Experts of a small language model.
Size: width 512, vocabulary 15690, 253M parameters.
Experts: 256 experts in each of 9 layers, 96 GELU neurons an expert, 8 picks a token, a softmax router.
Training: a variant of Adam for the experts, 1439M tokens.
Below are experts of layer 2 (counted from 0) of a mixture-of-experts language model. Rows are named router (the router's row for the expert), up (a neuron's input weights, with its number), down (a neuron's output weights, with its number) and show model dimensions 416-447. Each number is 50 + 12 x the weight over its row's rms, rounded and kept within 0 to 99.
Before each expert's rows: a language model's description of what the expert responds to. This comes from a sample of Wikipedia text that the model never trained on.

# expert 48
It responds to: Line breaks in infoboxes. Line breaks ending headings and infobox lines before a dash field (Type:, Established:, Location:), plus taxonomy values such as Plantae.
router:48 63 42 25 55 71 64 61 47 46 41 54 57 39 33 41 70 50 56 42 66 69 63 54 40 41 45 58 55 45 54 36
up0:58 58 51 60 32 54 73 66 69 55 40 51 23 59 57 47 40 59 38 41 62 55 46 52 50 47 56 39 40 46 46 30
down0:38 45 34 46 66 51 51 61 65 50 45 52 46 50 42 54 52 45 54 33 50 43 63 37 51 45 50 41 61 63 49 46
up1:61 64 48 53 46 73 61 65 50 46 66 55 36 48 22 46 67 52 48 31 60 48 67 68 41 35 65 45 25 56 56 14
down1:54 41 25 58 46 48 61 31 46 53 71 56 54 67 63 53 48 32 45 54 75 50 37 77 63 56 30 49 44 52 68 52
up2:42 60 56 51 40 82 67 39 68 58 31 60 38 60 44 45 44 54 62 52 41 49 48 42 58 41 38 35 66 66 42 54
down2:27 43 42 51 47 55 38 47 42 54 40 54 47 63 42 68 56 59 45 42 44 34 60 23 37 44 47 50 36 58 61 55
up3:60 50 65 37 71 57 62 37 70 34 51 54 55 63 53 53 46 45 54 53 61 59 49 40 39 64 23 57 64 40 55 73
down3:67 45 68 52 66 61 58 57 65 58 39 63 33 69 45 42 52 62 28 66 57 22 24 60 36 52 56 42 52 39 54 43
up4:59 42 63 36 35 76 54 49 57 54 66 62 53 58 45 48 49 73 35 50 59 46 71 45 39 58 56 48 39 69 51 24
down4:60 44 57 56 58 54 53 44 58 34 55 35 46 74 48 52 44 41 39 45 53 42 48 65 48 52 47 37 44 53 49 66
up5:41 53 62 39 60 39 51 41 52 48 39 50 57 60 70 60 59 41 38 50 72 37 40 44 46 71 53 68 75 40 47 65
down5:54 26 53 47 30 60 57 75 42 53 49 65 35 63 47 63 45 57 44 70 55 33 43 56 33 38 51 40 58 30 66 30
up6:44 28 59 46 32 62 41 53 45 70 39 67 28 29 59 51 49 62 58 45 43 49 48 38 62 23 62 54 28 52 44 47
down6:43 57 52 61 55 35 46 35 44 34 53 44 68 49 43 63 54 22 48 36 64 58 65 54 34 45 48 50 37 56 46 50
up7:78 55 69 46 44 39 10 50 44 50 38 58 26 50 62 41 47 60 49 41 68 36 53 46 64 61 52 67 50 38 54 56
down7:52 57 50 48 47 59 26 61 44 60 69 48 46 58 59 59 46 74 37 34 27 48 61 31 66 33 43 65 43 57 31 59
up8:61 27 41 62 32 37 55 51 39 49 45 54 72 43 47 46 35 47 49 52 41 62 54 57 52 59 46 48 47 55 50 31
down8:32 52 37 44 33 49 02 43 59 47 43 58 53 45 53 65 51 52 50 47 45 29 69 41 35 44 50 45 54 51 43 66
up9:46 68 34 43 46 66 67 42 34 46 45 45 49 48 56 42 57 43 36 69 65 51 46 47 49 62 36 49 54 55 39 47
down9:50 60 53 53 49 17 37 46 44 42 44 58 38 46 54 36 24 33 59 45 37 49 49 44 32 47 59 41 47 64 73 43
up10:48 88 32 65 53 61 53 35 44 62 45 45 53 37 35 53 54 38 44 48 45 37 46 49 48 72 51 64 59 46 61 46
down10:61 54 42 44 50 31 44 45 56 56 41 60 83 43 68 75 60 66 31 46 39 58 63 41 56 57 63 64 70 62 51 31
up11:69 63 38 41 46 50 58 23 37 82 56 68 56 34 52 35 68 47 47 54 77 61 60 39 52 73 30 34 63 53 52 42
down11:42 50 49 35 44 45 34 56 33 66 40 68 78 32 68 59 42 75 46 63 35 51 49 33 63 38 65 60 72 49 70 35
up12:50 46 67 42 21 59 47 41 65 51 62 35 23 59 76 42 70 42 43 53 52 53 43 49 43 36 41 43 46 29 38 65
down12:58 37 60 63 62 47 58 28 51 58 62 48 45 53 32 44 54 43 46 65 44 61 44 49 68 48 58 64 60 60 59 45
up13:40 64 40 61 32 63 55 44 58 54 55 58 33 54 47 52 32 44 42 62 61 41 56 48 48 45 35 49 39 34 58 34
down13:33 51 58 60 67 39 40 41 64 50 42 52 51 41 46 59 57 44 58 32 55 57 69 39 45 37 45 48 50 55 44 55
up14:72 39 53 58 54 38 47 46 28 38 39 44 56 46 65 40 64 53 37 44 76 42 46 51 47 71 52 78 83 26 70 63
down14:53 75 54 50 54 43 44 48 42 60 64 44 54 41 55 49 57 64 36 52 41 49 71 36 57 47 49 51 58 68 39 54
up15:36 41 49 55 38 31 43 38 67 79 50 39 51 65 52 46 54 44 66 44 44 36 54 51 44 46 41 28 52 47 58 66
down15:45 52 69 53 60 45 45 54 54 38 50 33 46 46 47 60 49 43 50 24 61 54 67 42 41 43 53 55 60 53 41 42
up16:63 40 56 64 68 17 30 42 51 56 52 56 46 45 46 39 55 48 66 42 58 39 49 33 40 34 64 71 67 56 62 80
down16:43 32 54 36 73 50 50 52 68 45 60 66 15 54 57 36 48 49 46 38 35 50 58 63 60 39 47 47 39 39 43 50
up17:47 84 72 43 46 46 57 57 48 49 48 71 30 39 49 66 43 51 60 56 76 40 41 42 52 48 44 39 62 67 53 19
down17:41 44 70 70 52 51 49 46 48 47 55 50 37 50 34 43 50 46 53 27 49 61 49 44 55 52 30 41 35 53 32 64
up18:61 56 44 34 69 60 65 38 42 46 63 67 50 29 63 33 49 45 38 49 57 55 50 59 23 47 45 35 43 43 57 33
down18:67 54 55 72 45 46 50 33 46 47 46 55 42 45 55 37 50 33 53 62 61 55 15 54 43 62 61 34 46 78 56 53
up19:63 56 55 38 58 65 32 41 56 55 42 50 36 37 43 48 62 46 47 74 58 77 53 50 40 58 30 67 68 39 38 33
down19:52 50 44 79 54 19 47 39 43 50 61 59 43 48 48 35 40 58 56 55 50 51 49 46 48 44 45 55 40 51 43 64
up20:54 57 66 42 37 55 69 54 57 43 54 44 47 47 43 49 36 47 45 74 68 36 56 44 28 58 38 78 66 41 51 40
down20:62 47 44 31 45 39 43 58 61 60 51 46 67 46 44 55 62 45 50 53 44 53 55 63 36 54 49 34 51 71 21 56
up21:48 35 52 38 40 48 17 61 38 63 34 45 56 44 56 42 47 41 49 47 60 53 58 53 47 63 53 57 45 38 45 64
down21:60 69 54 53 54 25 29 38 62 36 61 31 62 51 59 39 44 26 40 30 40 58 71 46 61 39 41 53 31 62 48 59
up22:51 60 30 49 72 64 26 51 50 43 44 56 58 71 20 33 42 35 62 56 48 66 62 71 51 43 57 36 39 52 51 33
down22:43 38 40 52 28 48 67 56 51 48 61 49 50 42 51 51 49 46 53 39 71 53 50 67 58 49 64 49 36 46 55 50
up23:39 34 37 38 55 52 40 36 66 44 68 70 40 36 45 42 45 55 54 57 72 42 69 63 49 50 30 68 51 44 46 45
down23:61 40 36 44 59 32 60 50 76 48 57 53 39 53 49 52 34 40 40 46 62 31 68 45 66 46 66 19 55 42 61 65
up24:63 42 56 52 44 60 43 53 42 38 66 38 62 38 62 47 55 68 38 61 48 30 48 33 39 47 50 56 21 69 50 50
down24:56 57 63 59 55 49 38 41 39 26 41 50 42 70 47 52 50 42 57 37 58 55 33 48 55 33 55 49 68 49 50 52
up25:55 36 78 34 58 19 30 30 48 84 64 57 42 52 62 31 52 35 71 41 71 37 27 47 64 56 39 58 77 46 37 55
down25:52 62 43 27 63 48 45 52 53 50 61 36 63 39 52 52 56 57 54 50 43 52 84 47 50 56 42 48 40 56 40 57
up26:55 56 52 50 49 49 57 44 49 63 50 53 31 43 53 48 37 60 63 48 36 45 28 61 55 44 33 77 62 65 51 32
down26:64 65 58 56 42 49 54 46 61 47 48 38 55 50 38 61 61 49 39 33 58 58 51 45 47 42 47 50 72 40 37 56
up27:58 51 35 52 69 53 35 37 42 46 47 62 61 36 61 30 54 34 65 45 62 34 49 49 66 61 33 69 69 51 45 49
down27:55 47 35 47 49 49 35 55 53 50 77 43 53 36 60 65 46 43 53 46 59 55 78 54 45 35 48 57 37 41 34 42
up28:57 55 50 70 55 69 36 69 36 62 57 43 43 52 41 58 52 46 65 43 70 56 46 41 19 35 45 44 64 56 61 45
down28:52 42 53 51 46 59 48 26 38 43 57 38 72 39 52 46 62 47 40 62 41 65 63 53 62 58 55 65 55 80 42 64
up29:49 39 63 52 63 43 19 46 35 69 48 54 42 47 52 14 26 57 61 46 68 56 49 49 53 60 62 36 47 43 42 56
down29:66 57 47 51 62 38 40 38 55 48 70 24 41 57 41 59 39 24 33 33 36 52 70 51 52 43 38 44 33 38 45 66
up30:56 54 53 71 41 74 53 47 35 57 48 40 55 53 39 47 28 63 36 53 73 57 43 48 62 54 35 48 41 61 49 54
down30:48 42 54 45 47 47 32 60 69 59 62 47 56 51 51 67 47 43 50 45 54 38 54 49 47 46 47 52 55 47 30 66
up31:45 49 65 70 34 61 64 43 60 52 39 46 37 40 45 41 54 54 42 59 57 57 48 41 46 50 42 57 50 58 53 36
down31:39 40 49 55 36 40 22 62 58 60 48 49 55 57 53 61 41 52 53 39 42 45 46 57 43 35 38 44 39 44 48 62
up32:54 40 61 61 60 81 47 50 54 38 49 55 27 75 51 49 40 48 42 42 30 41 49 42 47 60 62 43 62 86 45 35
down32:66 52 60 49 53 55 60 46 52 48 50 46 57 64 44 49 48 47 32 39 62 55 44 72 60 61 44 37 67 52 53 52

# expert 36
It responds to: Line-initial list dashes. Dash or pipe at the start of a new line, opening list items and table rows in infoboxes, cast lists and filmographies.
router:40 54 44 39 57 55 33 73 49 40 34 38 45 54 43 28 48 67 45 25 28 58 46 49 73 48 66 53 40 65 55 78
up0:48 50 52 70 33 41 58 60 50 54 54 63 45 29 60 37 34 48 49 38 60 29 64 73 53 54 51 47 32 42 40 36
down0:39 62 50 45 74 45 45 50 55 46 57 48 31 50 33 66 48 53 63 58 42 47 46 42 55 36 55 65 32 54 66 48
up1:69 36 51 44 36 50 50 68 44 66 68 56 25 52 50 70 45 57 31 63 32 36 36 51 35 31 58 50 60 61 48 49
down1:49 17 27 39 62 51 43 76 54 49 43 63 50 49 40 59 75 34 44 37 50 46 61 58 59 50 59 54 47 37 49 40
up2:47 33 53 57 41 58 56 64 58 36 35 53 43 29 58 49 53 27 60 32 69 51 38 54 57 82 38 69 21 46 36 37
down2:39 56 61 55 74 48 57 33 50 42 69 29 32 58 64 59 42 53 48 37 38 45 35 55 58 37 53 65 33 54 44 35
up3:46 43 45 55 69 35 69 42 51 55 29 36 32 45 35 51 48 65 59 64 41 54 44 50 64 80 39 48 36 66 70 61
down3:55 75 55 62 60 62 36 36 36 51 48 29 64 51 56 35 44 36 30 37 55 58 60 36 60 42 42 47 53 53 83 43
up4:42 36 44 52 48 26 60 60 33 53 30 50 51 62 66 50 36 45 70 50 45 47 47 56 33 39 48 46 49 49 33 53
down4:51 40 47 50 44 62 56 56 44 52 53 50 57 60 34 73 52 22 49 59 39 58 40 76 29 55 45 59 29 44 68 47
up5:50 50 48 40 38 35 43 52 48 32 50 58 62 27 69 55 37 52 38 41 53 36 54 47 69 64 46 37 52 50 51 39
down5:50 37 54 56 69 56 36 44 59 54 51 63 46 67 54 35 43 54 63 49 68 42 60 56 48 50 44 35 58 56 45 45
up6:26 61 28 51 61 57 44 51 43 58 66 61 52 77 36 34 47 60 38 56 60 71 62 38 52 41 52 44 25 56 56 42
down6:59 52 33 47 51 31 64 71 46 62 53 61 67 43 49 59 55 61 42 45 34 54 50 41 65 58 65 67 39 53 66 53
up7:51 50 44 29 58 39 49 36 59 48 58 45 54 28 32 53 45 59 46 51 62 60 47 60 56 40 41 47 60 56 53 81
down7:60 28 23 48 55 53 25 46 60 47 27 59 52 67 54 46 39 40 54 26 41 45 61 49 54 44 41 61 54 46 73 32
up8:38 47 48 48 53 48 41 49 43 40 50 65 37 54 50 52 57 39 69 62 71 46 76 49 73 45 39 50 70 52 28 38
down8:36 47 59 45 46 49 48 45 45 68 49 54 56 36 48 75 44 48 36 60 70 59 51 46 55 56 44 57 36 53 77 58
up9:22 47 64 53 28 42 52 69 60 69 50 61 51 61 47 71 43 37 55 44 38 36 55 41 50 42 66 43 45 54 49 49
down9:61 57 51 51 49 60 39 33 38 53 44 39 37 46 57 48 52 67 31 36 27 38 44 35 49 49 62 65 37 69 36 62
up10:41 39 63 27 50 54 47 55 55 36 56 60 35 36 60 53 47 38 51 49 42 36 59 56 51 41 53 38 58 40 60 42
down10:38 27 37 37 67 61 60 68 66 34 63 43 48 60 48 56 50 48 51 49 50 58 40 65 50 62 52 37 48 37 57 48
up11:58 38 52 37 39 41 59 47 53 61 34 47 52 24 44 42 55 58 64 50 53 61 40 58 60 64 60 67 42 63 50 62
down11:51 42 48 56 74 55 60 36 40 43 71 46 57 41 52 62 26 35 65 64 81 34 41 41 45 63 50 56 46 50 62 35
up12:55 46 50 59 58 44 62 54 45 51 69 50 45 67 57 49 42 32 45 69 41 23 48 61 70 64 55 69 45 58 38 50
down12:59 39 45 55 40 79 47 62 43 44 66 56 47 58 28 56 51 52 49 54 29 42 65 51 48 78 41 50 38 44 38 51
up13:34 44 39 67 50 42 55 41 58 41 58 47 47 60 65 54 41 44 39 56 47 33 56 63 48 50 60 51 50 47 52 50
down13:25 34 78 65 55 50 33 49 56 53 38 40 55 44 48 51 59 55 67 59 56 56 33 45 37 55 39 49 41 56 59 53
up14:64 41 63 46 52 54 44 49 28 39 68 62 57 69 56 35 41 42 63 53 43 25 54 41 80 63 62 40 13 46 51 50
down14:33 31 41 44 64 59 67 52 60 44 59 36 43 40 59 31 45 29 33 60 59 72 67 76 50 51 59 48 35 53 49 39
up15:16 71 47 59 36 28 41 55 44 40 40 60 72 38 47 50 22 63 36 65 54 50 52 35 42 40 54 27 43 40 27 52
down15:67 34 37 52 40 68 52 35 40 62 43 45 47 35 39 63 58 58 46 19 46 46 59 45 46 50 59 71 45 43 63 62
up16:62 53 49 38 50 55 63 48 45 59 54 57 43 70 52 62 54 46 67 47 50 50 54 51 47 76 38 48 45 56 43 56
down16:55 63 37 47 50 56 46 51 53 43 59 33 73 25 36 36 64 47 28 38 46 58 55 16 51 50 63 65 28 42 37 49
up17:52 50 49 59 65 45 36 65 50 61 46 42 47 55 30 63 57 49 54 50 28 24 33 46 50 37 33 57 57 52 62 60
down17:45 48 57 59 48 57 69 49 48 39 58 25 48 45 62 74 37 37 34 55 85 62 81 52 68 28 61 28 53 56 49 48
up18:74 64 61 52 38 45 45 44 51 53 47 47 48 10 36 58 42 54 51 58 63 62 76 61 34 62 37 47 54 46 59 41
down18:44 53 28 49 63 54 56 48 67 45 55 51 63 47 34 78 26 45 27 52 31 55 56 50 38 56 41 54 60 61 54 37
up19:52 32 49 37 69 37 62 54 60 62 59 45 33 30 36 52 50 64 76 49 61 53 42 25 45 55 23 32 41 44 56 56
down19:39 30 59 59 47 64 38 52 53 12 42 48 42 39 56 58 41 24 53 49 37 50 31 59 59 45 59 54 56 64 58 43
up20:35 51 48 68 37 47 50 40 52 65 45 68 58 31 26 36 43 47 19 30 58 37 54 47 48 46 62 54 23 39 25 37
down20:64 58 50 67 66 46 41 33 38 46 54 54 63 55 69 65 51 40 56 50 62 54 70 38 55 60 63 58 39 36 45 60
up21:28 56 59 39 43 29 55 53 60 30 55 52 67 71 43 57 49 40 46 51 55 35 81 56 52 35 44 58 62 37 39 49
down21:50 35 38 46 37 58 51 68 48 77 43 82 38 51 50 24 56 74 40 42 60 46 52 57 50 38 45 55 71 34 53 61
up22:36 31 37 75 48 66 50 42 56 65 60 69 63 41 61 42 47 54 68 65 67 46 59 55 66 63 63 42 23 37 57 71
down22:38 54 73 44 36 41 68 49 46 52 30 27 55 77 69 54 53 71 62 65 67 55 35 48 38 60 57 58 51 36 56 57
up23:35 75 53 66 68 63 56 47 43 46 48 57 58 65 52 41 61 49 28 52 29 39 39 64 54 44 35 55 65 78 35 49
down23:60 34 43 65 60 50 58 49 59 27 50 41 46 65 46 67 45 48 57 48 69 62 38 38 51 81 54 49 35 51 44 70
up24:43 64 49 29 47 67 64 39 48 73 44 36 57 71 33 42 51 62 72 62 74 31 35 52 50 47 47 47 68 48 51 19
down24:52 56 54 58 72 15 48 52 31 41 52 46 55 49 58 70 70 58 44 52 71 59 72 29 58 70 72 23 39 58 49 58
up25:35 23 61 65 53 52 49 70 46 46 45 53 41 46 54 78 67 49 59 57 64 56 52 61 48 46 46 55 45 55 54 37
down25:65 70 31 57 47 56 42 36 60 40 57 66 46 60 30 49 43 55 63 40 42 34 38 55 51 37 42 52 72 52 40 59
up26:75 57 51 43 58 35 61 42 41 41 49 50 37 66 63 56 63 58 52 53 36 54 46 45 57 51 17 48 64 41 46 37
down26:37 29 59 46 61 52 33 40 57 37 76 65 65 31 46 46 55 43 49 47 48 36 51 50 49 50 89 44 23 52 64 54
up27:29 83 45 36 82 58 62 40 51 48 73 64 38 35 71 51 45 66 55 56 53 52 56 46 50 57 46 52 55 61 45 60
down27:64 60 47 51 46 55 37 56 43 27 59 35 81 36 46 49 46 51 52 46 34 54 56 39 72 42 63 65 19 53 48 27
up28:62 44 63 60 71 42 49 57 36 42 40 44 18 55 63 56 56 42 59 58 56 43 43 49 31 51 65 35 47 45 39 44
down28:40 58 48 45 43 66 36 39 56 37 55 48 59 63 45 66 53 67 56 66 64 49 41 49 43 46 49 35 36 47 38 60
up29:46 35 47 64 43 38 46 53 63 39 22 60 50 33 67 59 67 57 19 48 61 64 66 64 57 41 63 32 55 48 35 59
down29:53 57 33 63 45 63 50 55 47 58 22 65 56 49 49 52 68 60 43 23 38 52 57 46 61 36 44 38 62 47 64 73
up30:50 59 66 55 53 25 51 59 38 36 48 47 45 28 37 53 20 65 43 41 64 53 32 51 52 42 52 62 50 55 47 60
down30:46 38 32 35 51 68 44 48 61 53 36 57 49 45 38 54 47 52 58 53 32 35 54 44 55 43 47 57 54 50 65 34
up31:39 34 37 40 53 65 56 51 53 36 46 49 37 22 70 45 56 66 54 45 65 64 56 62 47 68 41 25 43 61 58 38
down31:32 42 49 52 61 45 49 30 51 34 52 52 55 41 54 52 51 40 46 63 23 28 40 51 45 49 38 61 46 57 50 42
up32:54 47 76 45 34 32 40 69 49 14 49 57 57 52 66 33 32 64 35 32 59 26 66 30 56 44 49 53 65 50 61 55
down32:42 27 33 61 37 55 39 55 62 52 45 69 45 71 39 74 57 65 39 46 52 43 48 56 46 55 45 38 60 12 43 57

# expert 26
It responds to: Sentence and heading ends. Sentence-final periods, often with closing quotes or brackets, and heading-closing == marks before a new paragraph or section.
router:50 62 46 64 62 77 31 48 52 55 54 56 53 65 41 47 76 45 52 32 49 47 58 54 61 33 41 49 28 77 54 52
up0:61 68 75 58 53 48 36 54 34 39 41 77 63 47 59 62 51 70 45 48 63 59 71 59 55 41 47 31 53 44 52 54
down0:54 41 63 50 48 34 56 40 60 41 33 68 48 52 46 57 55 45 41 61 44 45 41 32 62 57 31 52 53 49 27 60
up1:49 46 52 58 68 56 44 61 53 43 54 57 41 52 45 54 73 52 40 74 51 37 46 48 61 68 31 65 68 49 47 68
down1:37 45 43 67 39 47 42 51 61 54 37 54 55 45 35 56 50 45 37 43 32 37 60 26 50 45 39 35 46 53 59 56
up2:35 59 79 59 52 44 50 52 36 32 35 72 56 52 59 53 54 59 57 70 63 58 52 55 56 34 59 37 69 46 53 36
down2:54 51 63 60 41 35 50 50 56 42 27 61 58 47 50 52 53 55 27 67 50 29 54 33 72 42 31 55 41 53 41 68
up3:45 60 38 50 55 36 56 39 57 52 58 21 46 30 43 62 59 71 61 38 66 63 39 59 31 46 44 37 44 54 57 57
down3:50 57 46 49 51 60 52 68 51 55 51 60 52 54 41 71 55 46 38 28 50 54 72 40 45 55 54 64 51 63 55 24
up4:67 40 36 71 40 42 68 36 42 53 54 56 64 39 45 57 61 73 54 63 61 52 55 39 66 33 44 42 37 22 52 36
down4:45 54 43 51 55 54 53 35 83 45 58 52 40 50 41 43 54 51 29 58 42 42 46 32 48 51 48 27 44 69 52 58
up5:62 66 44 56 56 58 49 32 43 40 58 62 64 55 69 42 58 52 42 38 70 49 57 28 46 61 40 52 57 50 69 34
down5:51 53 39 47 72 52 42 51 62 51 39 52 36 54 42 47 40 46 28 45 21 48 52 41 60 39 54 39 58 69 40 62
up6:51 51 34 61 44 45 65 47 51 47 54 44 24 48 42 43 60 50 39 71 51 76 36 60 58 73 61 44 40 38 64 54
down6:53 33 42 50 58 45 66 53 66 37 52 59 62 27 62 48 47 52 43 45 40 38 37 32 62 51 49 43 53 60 61 62
up7:59 45 57 49 62 47 45 51 58 73 46 60 66 55 24 47 37 57 54 53 66 41 59 63 43 32 55 36 49 55 41 58
down7:31 39 61 65 40 50 55 46 60 67 47 51 55 42 40 57 40 39 55 50 43 50 48 54 50 63 48 44 68 66 53 57
up8:53 69 47 73 41 54 45 65 41 33 61 39 49 43 60 64 48 44 50 32 29 50 60 46 33 54 44 37 69 53 59 52
down8:48 64 64 49 34 47 65 48 32 54 66 57 38 56 38 58 30 52 79 67 34 43 58 50 58 53 38 47 75 51 49 42
up9:34 62 35 53 48 42 67 55 46 68 55 34 38 30 39 65 71 48 39 57 60 45 38 32 65 50 49 49 37 34 43 45
down9:51 49 43 46 54 51 25 46 60 58 42 79 41 66 62 39 62 51 37 41 35 48 65 36 59 49 58 49 36 45 52 39
up10:65 60 54 63 73 45 44 47 32 67 60 43 56 67 44 71 53 48 55 41 57 45 59 64 62 58 36 41 31 50 45 52
down10:29 49 51 54 57 56 66 52 59 79 53 49 67 45 48 60 59 56 53 52 51 65 49 47 64 60 55 40 55 62 35 49
up11:48 43 53 58 52 72 44 46 63 57 52 72 35 47 34 38 58 56 53 37 71 43 42 60 58 54 30 61 47 61 44 66
down11:46 55 44 34 59 38 50 54 65 36 55 63 65 53 46 67 56 30 43 47 31 51 36 33 48 74 44 28 64 63 49 41
up12:20 44 46 43 43 45 46 59 56 79 47 32 70 40 47 58 44 25 45 65 47 61 43 54 56 52 58 44 44 62 50 53
down12:68 51 51 39 69 49 33 39 59 31 37 57 47 66 55 69 34 34 35 35 48 51 42 53 45 52 41 76 46 39 41 47
up13:64 47 34 46 42 63 51 55 33 57 71 35 65 62 33 73 56 49 36 38 67 50 54 47 47 55 33 51 47 57 63 42
down13:40 67 48 41 62 42 43 37 54 55 48 65 31 52 40 37 46 43 45 46 33 50 59 40 56 55 53 39 38 71 38 35
up14:56 45 49 70 65 51 50 57 31 57 46 71 48 49 46 52 56 43 58 66 67 53 52 60 58 47 50 43 55 45 25 39
down14:55 46 46 44 51 39 61 69 56 68 35 42 55 40 51 42 60 38 63 48 56 62 55 67 64 45 52 38 57 46 39 53
up15:49 44 63 48 47 56 47 52 48 54 53 54 40 56 64 59 52 34 41 58 36 50 47 61 46 50 38 55 52 55 22 53
down15:63 45 46 42 25 45 61 52 49 57 61 55 53 44 72 42 69 62 73 78 59 56 54 57 44 55 44 54 55 23 40 44
up16:67 44 37 52 49 50 62 52 50 51 67 44 61 18 41 66 70 32 54 64 51 44 34 45 55 30 45 38 52 58 48 33
down16:53 62 58 45 44 54 24 17 69 51 40 58 38 60 57 36 45 46 21 47 44 57 32 56 39 57 59 54 45 48 57 42
up17:58 62 64 69 48 44 42 55 39 58 33 57 67 59 56 79 55 51 82 57 53 45 58 49 32 51 43 50 46 56 55 53
down17:40 58 48 39 35 53 64 25 56 48 59 42 57 40 38 22 55 42 57 65 62 67 42 43 49 38 52 43 45 55 48 54
up18:46 60 44 44 52 57 59 50 68 56 46 57 38 69 38 55 43 39 57 49 68 38 61 40 58 48 35 51 44 60 58 70
down18:43 52 50 65 51 46 53 38 69 54 43 54 52 53 45 37 57 49 33 47 35 67 44 47 56 46 62 25 55 53 38 46
up19:40 41 31 49 59 75 52 50 62 41 51 44 44 45 42 65 67 38 56 51 43 34 35 64 54 64 51 67 59 51 62 64
down19:34 35 67 51 41 44 41 44 67 35 59 59 43 61 45 47 50 40 54 53 31 40 34 52 66 48 33 61 43 52 36 54
up20:44 45 36 45 40 49 42 37 55 49 68 61 53 44 36 27 44 39 56 39 78 60 43 64 45 43 21 50 37 58 11 50
down20:39 58 55 54 50 42 48 55 61 44 41 66 39 53 39 63 53 53 42 35 42 45 73 50 44 62 52 52 66 47 42 59
up21:45 59 31 55 37 56 59 51 58 51 40 30 44 41 54 72 40 57 41 45 41 28 60 57 23 54 56 56 56 61 49 31
down21:76 54 58 40 59 67 37 57 57 44 56 44 53 48 69 55 56 34 52 54 49 58 29 44 39 45 56 48 56 54 48 20
up22:52 46 50 31 47 45 44 46 34 48 61 69 19 45 65 51 38 67 54 55 49 48 48 47 37 55 31 48 52 50 57 53
down22:51 36 65 55 38 55 64 25 34 27 70 35 61 46 25 45 36 54 58 48 62 52 58 52 54 44 40 38 47 46 60 58
up23:48 55 44 60 60 42 50 29 42 50 32 49 25 50 60 47 54 38 78 39 61 36 47 53 43 79 55 39 80 54 38 61
down23:83 36 38 53 50 53 47 60 50 22 43 34 48 59 69 58 60 31 43 42 59 50 53 57 25 61 40 52 56 50 49 44
up24:66 42 46 74 55 54 39 45 30 55 29 56 61 44 50 49 60 49 62 61 60 45 46 50 44 56 42 39 75 41 58 45
down24:76 32 55 49 40 41 55 52 46 23 49 31 54 61 57 63 73 33 43 52 64 59 48 63 37 49 51 50 59 49 49 54
up25:24 60 45 59 42 39 49 76 69 57 41 31 44 48 58 70 58 31 53 48 60 49 65 72 50 59 53 43 36 43 53 32
down25:51 50 62 36 62 52 43 31 55 42 48 58 44 58 45 40 42 46 45 51 45 62 63 43 72 54 53 45 37 63 37 46
up26:61 54 47 62 58 52 52 39 39 63 51 65 48 48 40 36 57 65 55 46 61 40 32 42 62 42 44 31 42 43 49 50
down26:44 57 59 43 63 54 40 35 66 48 46 52 46 64 48 50 49 41 23 43 28 49 50 42 55 54 53 33 56 75 32 60
up27:53 45 49 52 55 59 44 48 37 61 45 45 58 48 44 41 40 55 64 54 55 60 56 37 52 30 41 54 33 42 46 50
down27:37 61 53 45 56 70 43 35 68 64 55 70 46 65 44 44 45 32 38 31 41 64 39 46 44 74 36 37 47 80 30 53
up28:57 57 36 49 46 63 41 44 40 12 39 43 50 50 38 32 62 44 59 38 49 86 48 63 53 41 42 50 63 50 42 36
down28:43 72 70 47 55 40 47 47 58 40 49 45 50 76 32 68 49 40 47 68 38 25 32 40 56 49 45 64 65 51 67 47
up29:57 72 52 61 58 49 48 28 39 82 62 50 56 42 47 54 74 50 55 50 54 30 50 59 40 43 39 24 57 48 30 22
down29:43 68 47 62 52 38 61 31 47 51 54 40 36 43 43 43 41 58 49 48 43 42 43 53 64 68 53 48 42 67 56 38
up30:61 36 51 65 63 72 45 45 29 64 50 49 47 48 38 41 55 53 55 26 65 31 45 57 45 51 19 51 51 62 47 37
down30:39 57 58 64 42 55 62 33 79 42 40 72 45 42 52 49 56 45 40 46 61 50 47 55 39 64 45 35 37 46 52 51
up31:45 60 70 64 52 71 65 22 37 78 32 67 51 56 38 73 54 61 59 37 49 44 71 56 63 45 48 42 39 52 44 58
down31:40 53 49 37 20 39 62 67 50 47 51 52 56 46 55 28 54 31 68 72 64 53 30 44 38 83 41 54 59 48 47 59
up32:63 49 58 50 41 48 44 36 29 73 42 73 58 51 35 59 40 54 47 47 63 30 62 78 43 56 14 28 41 48 45 46
down32:35 48 65 65 52 44 50 31 70 54 39 56 48 43 42 60 44 54 43 62 42 33 47 28 63 53 52 49 54 57 48 69